{"n_layer": 10, "d_model": 160, "n_experts": 64, "experts_per_token": 2, "d_expert": 64, "d_shared_expert": 64, "activation": "clamped_swiglu", "moe_layers": [2, 3, 4, 5, 6, 7, 8, 9], "router_score": "sigmoid", "normalize_top_k": true, "routed_scale": 1.5, "balance_loss": 0.00103, "balance_bias": true, "n_groups": 8, "groups_per_token": 4, "init_std_router": 0.0213, "lr_router": 0.00306, "n_head": 5, "n_kv_head": 5, "head_dim": 32, "vocab_size": 2048, "norm": "rmsnorm", "norm_place": "pre", "norm_eps": 1e-06, "positions": "rope", "rope_base": 10000.0, "rope_fraction": 1.0, "qk_norm": false, "attn_scale": 0.177, "tie_embeddings": false, "parallel_block": false, "init": "normal", "init_std_qkv": 0.0457, "init_std_o": 0.0, "init_std_up": 0.0457, "init_std_down": 0.0, "optimizer": "adamw", "lr": 0.00362, "lr_mult_qkv": 0.4, "beta1": 0.9, "beta2": 0.95, "lr_head": 0.00885, "warmup_steps": 300, "schedule": "wsd", "decay_fraction": 0.936, "decay_shape": "linear", "final_lr_fraction": 0.0, "batch_tokens": 131072, "seq_len": 512, "doc_mask": true, "z_loss": 0.0001, "train_tokens": 536700000, "steps": 4095, "dataset": "wikipedia_en"}
Below are experts of layer 7 (counted from 0) of a mixture-of-experts language model. Rows are named router (the router's row for the expert), gate (a neuron's input weights, with its number), up (a neuron's input weights, with its number), down (a neuron's output weights, with its number) and show model dimensions 0-159. Each number is 500 + 40 x the weight over its row's rms, rounded and kept within 0 to 999. Numbers have three digits each.
After each expert's rows: "comes after" lists some tokens at least twice as common just before its tokens as in all text. This comes from a sample of Wikipedia text that the model never trained on. Tokens count by the router's weight.

# expert 16
router:475432535565465444502499518515435521499429549489555538521511494479487479549558491533443494503485496509431537498469566487564444485498563469537551407419613493474522483539528501466518516449505492460533474506506471494505541462484536450440580494461476511467453528456480516497477482489546527500494533509488474489519565538521532477525511467444496432432541514487516508544521475506529482456468592530533440418486529468485492559489454500509429508438472562489525511570484433472506496542353543
gate0:591427480537508492516480444524499442496497541527542522478497443494473490524544483558465496468531490473472503495450506438546426467499488464572530502501434426566480496491423503569498533492499513472521536465465566489448501462550523496493509471473477482529474482531463620471441507471497507494465528565460513450450534517514521453550513450475475553470537475519516559562475483512529464439445525588494530530489484596514477539422472503513463491479521542488456489564392455565490510399454449
up0:466444510515515519479531551499519493535454555508561516467512448492536525552551475503504486461501475463505494487442423397526451516508506447525531487459457457601507479505441478567446539473482536523496489478579528510491466440499450495539482431460565435482486394547490525473518481484452475474490527505465517479505599477481533491551567474437538519497568500537544636514521505485509447442479477536475515513512476545541501431462484558464442589515487526508478454537439480573488491463481481
down0:491482524562525472510568560493539551458506510521455517536477488468476407475584481560475505512470499462558589506525549522498412532492492583507527490504459499526558485472538470464550563509554533465527542484501526484473527496502522447512432489545493490478504533422452501558453546542570544468468521405499500461516534522484495525506579488504428483480515469509469453515550587484429550481511515449636506532486533598527432529473488506436495500476586526511510480519550515509515510521471478
comes after: ")", "\n", "a", "ia", " Sup", " information"

# expert 55
router:471459544592470444454566443552427474470465525512544506532496538442478449519567555533470537471454519451468582466497551484508479491532506493542398489411534449560484486527520526459511455472445448426504476478531441516488537441502476553435526514519482495451493530462512623550449460498517531474523493536521527542466501487492538457494487489455460472398494538534429531529513404517576484479473524485489448437479474537449491525510464500492488556514469499541496543534482448520517470527460506
gate2:476517458555507429513534412559466512465475524485539487458475489528482531513608487479569526484505556443499553454511531528474508476524559507579447500491471510496507531498578513537593394492550527467547507465466507526517549463453459520475527520516538503519516465466487573480461568517537488481471493510498487497395404473517545438433448526511484621483484512536449572548470439507528565517547511494542454551510458519502536452488506505460491502517564521564518463540443460523495491481495481
up2:495476495562520465490517427575468522465474496491556489524464496524471508505627496482489479519533581496486545441537563561462521472488556492583475535452482437488447531459579504474511411524588540464527515480452489500547441528433497563507527511588477494534509451458480483496406569551532459505524505514521479453436396463468526441446438486478463529502450495515464523527448469521526559522503496506482450523498491501506472474482451507495542568497529567502472467574473458525475503495466463
down2:489495466483520493522552574436539486558494457507517540501433469538492495423478486467448501544515495556543513533490438516535539494507466520447490463505524512557508503508492455479466516525502513510494511394469459440415480532493507511502484490467549492505511400449528453515520430512540503547496474551508485423542466506468514543472535572609581511519460465600531507466626554478487505507533460513515531488512549487528564468450536409487531499521512472402502563464531486526522511501536418
comes after: " |", "2", "0", "3", "1", "5"

# expert 60
router:461468491578507433431521492564482464486474509515509503505433521447475479529495541509459512489557489437484591438484570471513476536479442469547499484485536497479479486518547523497538427478485477443574501502494450470555485534520543434497571510496474521455437511486427548511457498528546517505506526563548505471425513554507573457525445478468483477460517502446495552534486435544553483414530545540521423514472507460486549561574503534515518565467453460484450543558485457450495456537398549
gate0:515480501573519494523448481436431530508492500486516505545539495505501517592380517559476565496512462458495515455523484469471533481477505506557467501447588493461531461487555505539562489526456471556548538479466524445511478480478544627486468559550445579499466490529531510501475493474480528534555462446524547512510518520491522407494439521514450477422452520501456466508475488486536492512426500467481638506500516501530516562539558536502510548561531581470514514487506450482518453449509542
up0:463500454578518594437475517456435499503485583515481475557518485475460509618563511552518579476468433473493543551489519414462484530475495526506477517467566498564540452516507478564501508528471533493494486418514530443434488488453529551460489456540456557470465493462495485533447434515480525434479465493484509482532537523513582403533561533491508465496516452508494525523440489517507473470480550518419543513497521443485527511552457555427530534551459550482489483508506495472463514512494598
down0:530523519513522468472433571539505493492492510533451526498496507534444495535516509490478476472458452486519544487494551478516477530487486428439502613494524579473439491412439510480558534490452497494510463436516475519543491541500468394461522467593563451469475425525513477577465463538502538562455535431499403506468500484509539497485490465564559457490461534497504527508540404503387536469471470444563486515481533472511501496504488488501489521554489512525503557513619492472562495487510484
comes after: "\n", " such", " University", " Party", " known", " place"

# expert 1
router:554463485556447530496498530551481446420467523545513492581545516482460438574500533516496539457558503465423509467473541485507511491509528492526427469393500462470504490528554494512531454524468484468521475498508425517551537373538525487507508526485476501468493524492447529534428485444582535543492482550495506494453517539486546507482503444487478478466524494477435551541447439527565475433554555510466432459439549490479528558510514495511442526455502459526483600500430452483541441496479552
gate0:527495483539470513489480490491455488508445523487512468430507489451518469479466491486528515502541418474457532562534505486498457532461573452491520476479483511483647481502433480470513518502487511441467483497488570500505503499440533493557477481538481414479447447496472530521553516537648496489497582502494516499588493498511614483491523538514479498488562462463541506516447470530537472532508457470525479413437562476540534511450546543512454406498462493537495504464553495542473520555531590
up0:516501510495458466489530487593486526488473442509495522552548480514512472413434507512500556513529512517476533523479472510542501481518528518561510552540572468488492423513469523508510561416514499510523543468458493504427467480512458554519566505524497552544446631527561528438422502528499508471468473494543526552458532497543517501455461544558469464517443528476508443501476403519465568511465586505515523462539446519474494510489477438490473518427531577509616526559473485473476506438506439
down0:508497470493591496448457460528547507437439521627524579413500422554527553575506555532496573488493497475503510519449450461459521501528468465533474488435498565500440540465511499459481514482434484542536533486531501516548505506541502592557488527440457523488539503531500533511496482481557545486482458561521519497557538498490459474478538472465494506501438560472512515519500618497501485494442486493499561547496471524518549414500576504513452440557494448514454544521481492512582478471525541
comes after: "\n", ".", "==", " =", " ==", "==="

# expert 48
router:518486423542458486489517479570451507500382475533470529525496540492469467529495497542443515497559494511493544500467561486499485489500532485567423433519525520451502475560505539463487552466482440399531482503574468516498487569523563572482502506488500541464434515448482532590447484497574512506459519583505487511469553539502474464498531486446467440422529467521450560554449467531551473502470497528487443498412548456494520543524477495465427515549456511531495521542419486444505529560455516
gate1:490484493507502595489473465465514416574537512572478447463501496497470451521489448562481540523492493514380504504534499510540525526483511550463510428508405500457528484486571517490493543500577532523550520458499457505500427503551504544491537522549505542497477528512457518448501456469517509557467575507500424536522443503506519512479455532426535435453488513447478503589483410534559497460449476494433456480416510530540438532482497538533428491520478563539439511453459504531521514517467571
up1:487499544516488612480525525509515397529556507550520534427506572526511535559489511493492547545476512531447503456507521582534524537440514459467506452502462487526536447538568495478453549539510569575498566464513507523539469534539529518564492520537517554483539550469470542471539444491523537495426555484536524499542439535456486488458426573460498498501463461416443522560472503528534453500518407539477443582454430544554441512545527548484444512507525494513479516485512484524491500468474533
down1:517485523428435500470534488473557535541502416495532445529581461516535454517489532445503535499440505523493467502504526545418522495524533499529505482488431491577488461476439456482421538545498505535528520526504444517554493541573461455556608464466432474466536534450537547529559502514508507479510486422532475484546477547485525476462480561499483505502526509476543538507435528528573488466556465551583513472450499511587460479537466480502567483521508529442553475489466483543481490539606424
comes after: " of", " in", ".", " to", " at", " for"

# expert 58
router:492432444535423480484537477514473484480462466549493539532523514386454443529526525569496558467512468469518555469494531428523500529496493501525486433430548494495543512536543576503557466508485479475505453484513424569561528519509540569435535500558442504453464535453493587532427482531554453513494525533487513536463520546510507404482519476428415505444564457508467503546504460529602451466506540509517504456474491470482506531533486516479476488438471481528474548534502433478561446507496528
gate1:522463490509486526520501473489469484552549492448503476557560511478500468546540546574568559512455477476430412479559466600499558490504491506461551511523488451518491568531513578510501494534600566545493475454527515468468472495548538464464431472458417463531457508462504512544549497510526518588455502435464535530519471489499514491499482519492438520487456515467460466517485453507459559561467470555440503481464457451502481581548574548506535476545537472424587498473488486483549501415499495
up1:420481415533483552448515553475530507458462509542564496548452534470463481510458459424497547515423584475520557482573517459491419534464570530540463467491506539532461489568495432452532489530488496596530547515526515491489530538469567494517532542547539503471500510438463529433515486497498507505441554523465537486486485553444530465532478531490492479520489473476499508500513455509544505516487469514545476539509560456519465481498427479644526580488462503378454517489473488522538545508519519
down1:518495486473510487562452396500528470432485467454468463433542549512473560520490458502496509512519459509511470468487488487556523515495510505551497510461529537514505434516504485537486525461550482551497477457489428546446488527483453489530527490561414432539478522554516543522453498500517438517445528458475555454500520455577538445419472563516539463533463533420510434595509575514395449485477507499586526455462527542544464512502471461446499467464458513502555510569507439547535454490574507
comes after: ",", " |", ".", ":", "-", " the"

# expert 42
router:482390498571510506506493439567465477441455466523487571522523543443540447528566528506503537491575543508468545491481559458498517454493520455533536432477559502516519480471518583523476500525463445398530506462479456510574507451529543518458530482533540520461460537472498563558443504475518467504564490479438495516467535529569565471499488455472406461442492469483438519491436462589534484500511528540522471446409488497465479534526466513513466506483519548488510527482473477503548489543433576
gate2:510480449554559515453471464387472462480494471491547507464434482506458459579564483464463435478516552506522608510513575524494541444507472454495527467439592507524454460533461512538525491476541448514577495440526523514521466490463561465530514531535513480546436554540510521529444527516545466528449517516486513550458453501533496476468518481506461546501464457413491481524556463502543459537587558485539491542467508535470450512568483553472518519546542480522448462536432488540492474484467409
up2:528530543499477471479535537546480513508434581573436443507512520501580428523464507512486563545526580416505439532537408464447469454562543521500544570491475500495489534557469492495461468513460566508472492524495508423526533549442457543513461474498460546451457517539495496456480471495558548560554443444530490471520532451456490517460546527554454516491483445501414485456472510391497514467563456485476539486492472446546426460465492524492556511497469526496517443468485498496515432546511477
down2:516432516553448453486491545490508478547497520470487442518462488415498521434527506514525453468469480482542493526490448485472518430476470467585498504484487491407469584586483471480514535486548539417513519504540478545476570448511515434553493473521568482476487508517473527538395453508507508442534472532533478437499483484498443483531515489493564532479501491371512407500433447512560531400503466482488463435512442467508493545490468452512470467441469512541449445471458465497467500463479506
comes after: " B", " b", " G", " H", "B", " W"

# expert 49
router:472442425551466444472521541492378468471436527587496477507476550445515510510477486482472556483578513497493549436479535467502539497531517449492432479420508452507538525589530568498558492485520480455510515472472411522493521455515539481517517564519421515471443504476454553508429498529533484469489463536479506536466476496483483427521464486473512501437492471489440521528500439554561518475504553471534422482445535555451492536511485478493437551470511533522533548522406471465525469568442527
gate1:575522496575407521504511481517511509575484512567482570466443488496441537551567486482515477544494480519492487485520478459524486567551557373518511521481538529433565519575520551475468480527557561516501469509542498518506508481526516451527520545491484439509455511462407508476539457517528467527468522502496449496538543518491507515461490475438586521386593522474560476475477572453469572483543511517507543519484475503504545506511552490524451467528444504490513463520388483527505503532471443
up1:486499470530472505572479400541521548532508519512499527506473543521476568507560534476504444550580478530488542451434592543477494595485470452477545505478486500455498418473544506569519512451561511485589529518568469484531478557504497507505562543484510462528544559459461485552480496494493437461470523511509463542449546518490529463485437496469571524384473475474517461541503428510491525562516568443460467496479444531474569497456484464546458505484470455509510584480450524488532488523460456
down1:564378481535481513483474512414538404583463421501522546517570491514554433499557473383451492470527531504500449520553588490486517514451471501472520521586473531485518549538491527481575526493494446496472499493484543503533491541488515518477478583489514472477450452502557427458518486514577540519385522532491467540495525523539487531553519512482502490559504546513449444507493525499410484461581488532449498512503522463524461542478477470481443536467483450514494492520510530518479544487483539
comes after: "0", "1", "2", "9", "8", "5"

# expert 12
router:501433489505523498454489465549465423494460456541511503509487483446465474539535550522517563484558531461401509471465524475506492468390518505548495491346561422477519532522506504528520461483514474510478512481456487462504481490455526495488511544536470506518493518463498535560417439469565432502474555496477544494416466494507513389528474486475447504511487500493442538530443426527533442465506525506515460483499539514508512503508528505435459510431478571545433541530487446489525475514401561
gate2:491508462538474476489493449460480492492446500535488463497436585508567500478559518498565414534574617527474544511417525437545479494543465477600506569546520436475494489552537473450460460481453472464508520499564465476430548462518436467522487528561462521470471570494455495452469441479511425546487515595552469521545556483421455486528504516508572504478497510575485529462503446568502487440533539492476495500457494511538480477510509450509511503503525493478414508483477481464546483461504497
up2:429488434507493465494463504483500490518435452456467472469525541475579483543569544450492495502511548590475489522516497451545486526516494491546547492508462492468480484569567463519473486537472527488486469502537465465450531536546459468541498469557519539416403562453507483462465515506496433505510550541537531447508479565452433480483469466481441591490441494512457519527469413522517429499572532547467517564505523601541434433507428511447501460533518508463444498489500584480506526456492484
down2:453516496463467535523464511505507514531487574408459490466492497488545491520449445622561500515548508549532518529454429570445498422488507477478477470519457415485523569487489536555460493527475445573441477433515503527497455548508528506522507404529568465551540516520493513512559559493482442490450495444550540476467542429492502474492485531468539510507435524523517508590441531537487510427554463513514443477464575459529510478469555448452526527480563501470458499527479515468519446529469543
comes after: " R", " St", " H", " W", " r", " Br"

# expert 52
router:523486454546454500452507485580453448504397452497507494559508567436536447549511506488462544492549498463475511453467504522521510489465509451512445446447535461437559454581517516452526490476502463497535522486488451519545580423479542475491501590526485501535491515467484552517447467536547527514529495584470525501452492547480507422512466492468479474422512466477468566516467470520599484481534512533500421467438550444462542503503506449523436495481469505524496533523400423533550520548453520
gate1:505531450523409570510540491514544458479495565624509497484515499523508553460470518515502508478492550569575507503459480544479497454480481527485531524418521562528408541523543526551480439536515478456491537495498512414446542521463561566504444496515507490457505516411469459502555462545404504502501486478491546509578497534522491447483541468468591503455536581475540498554486524540447521529441545476497603520472517448473542496530449486487531534528501555567509552488492509483461506503470470
up1:545502431390484508405509504522550446462541468522532525427543564528511507475511483486483558478465473497502473502425452496517467495497535411495390480487502380532506539545560524507475475485458485485515569475546545510537465374526476508493530478514433588465498513513500537490484517451473519541580508453517540550571469515539516492502515454496494427493527500472519565486452485504527481496506517559520558498552493504630523519481486524465494455526517570471481499554511461504493481532491485
down1:489529436504494544588441470504418435507487480463440522480533514541527502499502534457524492527451495520461481474506436537501412516489487442368457498504541476523551514494479466469418447483387476476464541509568521592543471453530471508446502512531499574484511528514524525446506566447509542554496475519519406483537478529489546485484391468503501502487490445423462451458494475497494497465564562482532495509539503536603517515491470526510477518494425546482477437493479482502483522495514462
comes after: "1", " ", "2", "3", "4", "5"

# expert 32
router:537468427530464453462507476599434465465499501502523507524473505544534470549510533510466479478558549480474553489456501518455517475507517469529474427475493441447502480544485570495515433428517484417507452483483466554500555457508553514510531571477454557497457488521426515488427458479501477507487511558428522460471477483529533485574501492461459484427545475489465528523492469517481445429455505545469388445440513492458574529514499487491499559437458509480496546515383461476538513571439502
gate1:506500426513504446497520503523447502581505482500532493530521538510475432498555565508491456431480444530486481498477502495512478534533581503434528480493483497447538417520447442441449540499413477476578447505507537527492485491514497422520493528478492488494411505479435501520485441500523540516538586505560556598443450473497376503487482463478445492430498465479475539449531540486503449474484525509491465444542493492470483498498568489493494474535489479488384528503490532535533505523447614
up1:506502524533550506504476496461413531534442512526547484483516461513504463485518555471465492472440478520512503519511486446503501515518603467455493505497480511453588459490483438458482501513407478567495538522523508515506528516547545487536523548423532496498476508472481546544405525567513507491455530416538575525443463479468428510524490420440495497458432383493480478497580565466478503516506525537517506479566469533539529472447524476548507508481479459449412542419470548504519493549480596
down1:501578419492524520521454509535533442464487523509494466512477502494413508475512468516478511514415475578504532502519532517557448528506510487539514489563472519523486454512421472499538499531511457522514455457495499539492472497511443506497500525490451474479512521551502455545535429483482511526573465463498542480482512569582571568410543440541511528522527493520551508522479532425371518511538489550485588541493474467392502473535511451498492467492464521497466515459568549511517623454429526
comes after: ",", ".", " that", " and", " is", " where"

# expert 47
router:505429427506501490456527514516393467456485436503548533456492546447475423572484504526497525478467480501466550531449559539539461502519515449516450430503524445427590524565543562525453486509487463494499447513523477537520504455522525554504517504489474519547505572513473536556468477468550511506478495589513522536458491511522489442510473466505500403465503524495476522530527438558558487489468523472503457539483562463484561501461486531500451612465462505519530581554489431432539445527458549
gate1:483518506502488560488578478513506417489519497485531512483473448419429412544476527519508478457535433477460526476594537489484504480523554486516488433454512439553486499514502499556500543529491543514459494494568499559462470423565537484488500434555416525470470482425469507451485523521445454523550487572489505508432420463487524428561539460471509532517475441556466556540613553499462433574534453508437514505459533441543505504517460543532491517496507531526511514454506515525479481497485540
up1:442474484475521502477556470551520463458518475416550548510458503495452447437491542451481483493467496437486545461553507494540497551545536472535490549494526463574535514510426538537523535481495478526520449512522431490454524421522489477488507390543502456479438530493521447508478468507436402524543528537494532534495471464417466421549464502471405477452526447476497531546492450446541466553485489594542501466442511485516462528558565406476504483501539463463500527511516568545528465493503475
down1:522408471403463502568488444434532468480545478499499439472501480509534471432465467462551507572414491559428504511474577517426598547515493383459459512472500512528416462491491541489511478564443518511508487452584521456465524525505483469478565433521473553453514527515534570521536482472575516468427532534446540500445469523556533478493502494544501519532459457528499448512509525473457559491485517538448494513458422514516515528479480518486472507523419513474511514475493525555502522521508510
comes after: " p", " P", " d", " D", " K", " ch"

# expert 59
router:466478467586462507454500498493437503461469520542530533460487609413510451505479527539549476461524532460463506511471555475508551521504532481558480448415517468492558531526517515528497499421490471426511440491511439516530553413531564500467526550539444501513469521488506583558442434512512521513484516559458547533468457501536491441506524491441429445439524481495495553507475473547564469446480499514546476455414485471464556478554500468473457516506454524530499521532437433490501528555440569
gate1:489489494462507441460574445526472494444530560562542596527549556475467547590520528509484539556525541553508578466430514507478502529523511529509483454518490521479548445465570513513444443490485495454522502428494484491564514571486501524430481551519453577508527513481510509507492513489498505531520532513496502528447454622467478520522443497458429547450535481493486530519580507520463480556523492536508495523543509486490446479525393504531537509536428525527414552560487461495508527567441553
up1:479499450489534472416568461536500545440554566567532514494562461540482581521435499465445508526502507534426487511466477518470584443519522502521446479520510500532516525504500456545445524496531553439439486439482514516447490488463433523509443453531507574493534528550496496471522576469478481574520510489522524589525417497517516536576459605497537569438574483510550528521487486503533560526492453523500472484500529475500513523458441418464503533534487527584499530532473444528452498463473506
down1:519497475482518467485521548489500502504541427428499509560500507427548504415475457459514461504456509488549523577557504415425511510464560468475524449401542459525525489573481437532460507451541513563490581471496509484456509527471488493505499499457442428487528546556467513471517427491505424490564507581450553467500456485480481497561436510477492452495517538448526540529455483474450517472510517463547479459453530492546516489509485434588427501505454422482517475545520464565504530469541561
comes after: " ", "1", ".", "2", "3", "4"

# expert 24
router:485433521530462517463534531490476524508456496489575504532528579457429456454472499504509521514525523469432483436477538507544493488542568467592486437438496509515484516537518535464536445432482478452512527563535486502507507496524544490439534459490444540494482503511458510531490481480509445523531557582552503478458508479479519433513475516441454526480577457520474577552512480567590454415482534573532442494475485457478544482526467491493436567406469533495489508528465447470547509540402561
gate0:440443548479513517461512465500514444474508522466580509525544539517453501524587586493560456474453563496505495484566485515518546537501519497513536504449489469436500413516571480513488494515512501491438423542466514481504533475423522538515480451466516554533531520521466553465496556449448408467536457617516485525529476486510528509461490403530483532431563534435453554507452524620535476525526498507489449467490467504497440520508440495518471501520455548546502560517434463488457500470501521
up0:449423510496485527436507479490564499486451544476557450498493488532410535446460561525521456550521520457451494455492639541517512522494584456529544473456565525403493445467505506428476543425521488492495492521531539476460503542441519488469494514486478464501473466515486488480541517470496477496495475575487550495496531417503540539496544463492509507441524537429405572511457537557542497410513498587521509441540490522515537496466442522531553544483527533488443507468479466442518496529471545
down0:504520564514475555569507476525422489493451459513505505473506520493549465494452421474463511456464563451509426486550495423532543542462504486500497543524479545513471489585401442501507525496511464562501516475470494533484479534529532486448506521557539500512455559472490558467496507492486522495509505490510460463503565518482443514527489429467572489466507419511520507454448403518527556383433576496526460576487443470544506553510481568518538526489513497444610491536523494454551516486441524
comes after: "\n", "-", ":", " Count", "ail", "ersonal"

# expert 15
router:465474543534468507434542467544391530472425479545552548536486509508448517464553564540495482463528562533485552495474558476489495474474513500518494421454559408500486502551512521490501423459513493465474489501514480476510544432502558574494543509448484530498523537484504608570448450486522516506541597482542550538455491530504521448556448424485461513418550461502478511508520464542545485488487495485555472492451503492512475517489472516498495566429492494549530581542443444470520490492417549
gate1:534456521485453456444533528534498477507535517531509510539431453551471467450429472566574425555521541534564484470468558509518608520513533486496502531493485434448545472528507474492462441452500497500441504476518423546427535538478425481510539597455518473483530573481521491568440471472451513493543605499521527505489529473490493537490453504522541469465441529560505474482479533505476527522464520506532470469516500508505467552466386542500529516438540472489562520529480446405517474514443536
up1:535481436501482520491494490545433474517478468562462544481547519515491392519493546546556555492489522499559513457584519564521543494495562474545501535478477472473432476444495479613462427513501549626497489526511473575457506500488474476551435584464502470528476595402481533533452454532507503516462519447482520423537499518472487495490454593531491493497527499546500454529475495474501494519489490469543428505459497495441458502568498467471491483502462448447531459519474515429526462493454504
down1:501523481527490526528530505468532451475543537436472494462491483532449480484520558578503467527463433537517516563393447488415544468459505568543548415535467476462541515476508498507537457482479522531499459533494447587487528422463429482494535511465478410509548501500546471467580529512476535532515547483545477490488455537546484485529435479552491507502478500519446489588452511491398445449479443468441518540465516455529527598510509469549494565501542472495505520476528560494498490435561513
comes after: " |", " L", "|", " l", " W", " w"

# expert 14
router:556484439510476510458459496519465483445459444499528511501451500461488462502522530538520496486496565469444541486508499512522441443479473456511409486443461459473539427504491555449530506469469493416547450455526478516536570452537484499436593530518509490486493586454523513575492451493549474525513551496584597478455470561535494455547483508476483415404504467480463523509495510503535453436458533509506479439498495498493536517518465514554460548548481520573510495559428483484561470545422553
gate2:528527463532495502499501470472546465580508472551456505498432513436547409453518502535502475430514472486505436517601506455529502412495483432542397512510478451521554509563478478487485513464532503472538479466435538513506552437453541527584461456517490545430485507558453521478466487455525441478530530542471520520497532520536471542564560417438538473530550481514492595525422468548461441541481501496543494470471548492490502483502495510502497571475443488531489468496460465417451489540490460
up2:486518425531555494518491470516454446509493476517492462437488532471505424457503524577493476545466520463429449552487499400470487508464538520493469538470484506513590539429494394523516533405463516418497458473453487499510542460532521562494503505594509540446527505468442547550473514431499571535559517523492462477471641503530473529502482483488452500502506452536538437463527455532464527545510577543523498512527512493511526469484522444548510545477464458545446481467484442503538518504480455
down2:474432546493495398541540428431532516479550446455557585503460540507477470506516474556487515524480475548479483474514451560476493469528514468494527502573431435520482554453549495529516531559520559487509520530476476546457469509512539465597484542489600538548513428514515467465481566470411519526488531559603537478522432498548499504535459569479518515529528490487513520485424506560557519471507504542491530555520446502532520445533446521499509602490526509472542510473454522485482499470446477
comes after: " c", " C", " m", " b", "c", "C"

# expert 53
router:500444424531437533469470487536520437438405472516499517522508547421466473525470508501449521494495506506498535491496521457489497425519568457542487445442497448469524500534516520481570485470480454498496506475535504505552513516504506530478534540509433556495481490475494587622448438498572480507519514580576488488474523464492501486537441424474478484467524462484501514478513460585623436439505548512464444465470493530430518519498491481516464513495455484501486524551509468514506557479361512
gate1:486501552538493516502496515527471439442585542631572507485492578517500431474498572547420567477514476490457535507442473453532494524427511405556474508512590447435492481514597517472473553478471485444508453489493434533523486524559609508465567485467497473507537559458499534503492530537507510541450528530465499493553505499503551519524467476499447531491522513508457499469538533513482516503448470541516495479505460514547484479569513500532413464482485518487503501592508499423489478568513500
up1:490504488520457585521452488522530395496491530569544536492467578462536482486520521538480518525493551569563485491471548531497495462491463516553503486469454502538521503475530556398499610518536529536496530478542449482492457514518547494480538508454535453571570560544510466532506539529518494470439492456540428510447513502349522490530463483506612523521557534478514521484522543547515456549536510545449486487519468532434471421477503468506431463467453441477489472520524495480508519532507466
down1:470538428492452448493520538528493527485441515470511525479442570544487512528518520482452500527511599499530519437499483534548384495444537523557457512529501521491553464445540542512528505440512453475509504476487501488475593504598554501428523470498553455527568452511514477419547485477482508519497459539492441451447504503412493450509474519446550547459552490483612488464416513499485464549457517491494520544472544474527451451527520615529471530531556535480512489527516485482560504523505497
comes after: " ", "0", ")", "3", "%", "4"

# expert 22
router:489439499582495489499482492577437516449490524525485533550471528435531517543541494486506489513524487488457530473457585491543539542427466452520432482430545416463569480550544527467578508479489446508526485501487445509535490449517468477485570544515457484472455557465463567509458429507505453474488501552527515518489491566480528458519456480482460460462498470524450507468517437513591454408499502485527459513474570501466509484534473515477421535464520503533465566547401443452584505503470552
gate1:442530518488558476463521462544471494437503474510559528550502519427557536540491498463431465553547506519470578498438476538469516552450518514519448530558498446433435450467522514440588478533503493486563475468436585528612500435528455488498507518502524486495414499516466482550472471471499429473508488521493468495494520577408523438478430467513429476461515500522521486480499510466508493460502475579475484566517433544486453532521466507482505565543523477567532441533481428455525509491474477
up1:492488550486514540446481478554437530579478492484552516454444606462493498491440537532499458570525529530525522453441517505407491510559508537523539515556493480443528501469542548474475470517542554467467555463530552505506490486468495511535529590435508508504512528514456514548486517532518535502539528510520464540507534544423616459501501521506513480534491574448536519484495478497489535476498477445499516539550439493498571525502452473493426365527497511474516451444441467474480491617478447
down1:534593554504416519495510503496492487530459480526461504509505504464497514463487491443510489438499437520501477501500515532450422517578497520480592452569526476457580515528487544510456525481502507527456533544512466476505491566511489495521509536535502506546521516521493425501452534467440498519512529408449434546461470497500514453581472453529439523592576513429538538557489550468470446443530462475504510517444547525616516513439534491508493503517516474438451470500449473573466600507479555
comes after: "1", "9", "0", "2", "8", "–"

# expert 3
router:513431483540456490464489503516448498447456493580549552507504508416506463523485513545498501485463502504491557426467569478457476535523489482499504420438567430453577512539544515494502462491483464484527465526503462476544534424503498502455540492547464512464496553502411514555495431557540493466519487494553510554481469527491477485472472490391489473481511423461518508511439516546515443478418548480582511472529462461508548550548487537535492533513531483552478531533495458451550452550390584
gate2:425493464504469507491448496525498526485515485494578542485487575399486501463447559534546558464490506528483481485507526518460538500544492551501463500508509479459588503530468483531529582480483480337514472533485353500498521546530483503501479469547445511499475520469445554502442520473495450470469487493456481511474486545548507464495568501522475502497495504504488533446546499521530417490557493513536510490543449412524443584495434559434472572525443531507467541509508515422508471473508522
up2:492489561550475456462438408508406458438447486483507484472530532432527501474499598550507504506479565544535494522521500504539588536552460552511493508485607451581548481498459471510495544514497525471459442433448512546522538512549507575505516489512465430462471504457475486506482524508522459545463525519521489549438508490475491468516495545494411434514569458516544465493526508533521494517488539489524455469486474367490502577559537500557463484539459543504469449475479476529540486440454509
down2:520466445421571447522540503531502504483544539459522419418425462450493481515437516483452546495467527557529465499474510574463488455500582506513529483548461550535500467504510471504468510584479522577540416492423505512484543534479478452550511549509523549488539506509472537436498537450447513531537515497449496478409457430524522470517410538544482509518504499488483488467447561601464530462507551529472471493548485554492512493581489499511460444485438502523528514482541557473583522467554500
comes after: " T", " D", " P", " N", " O", " C"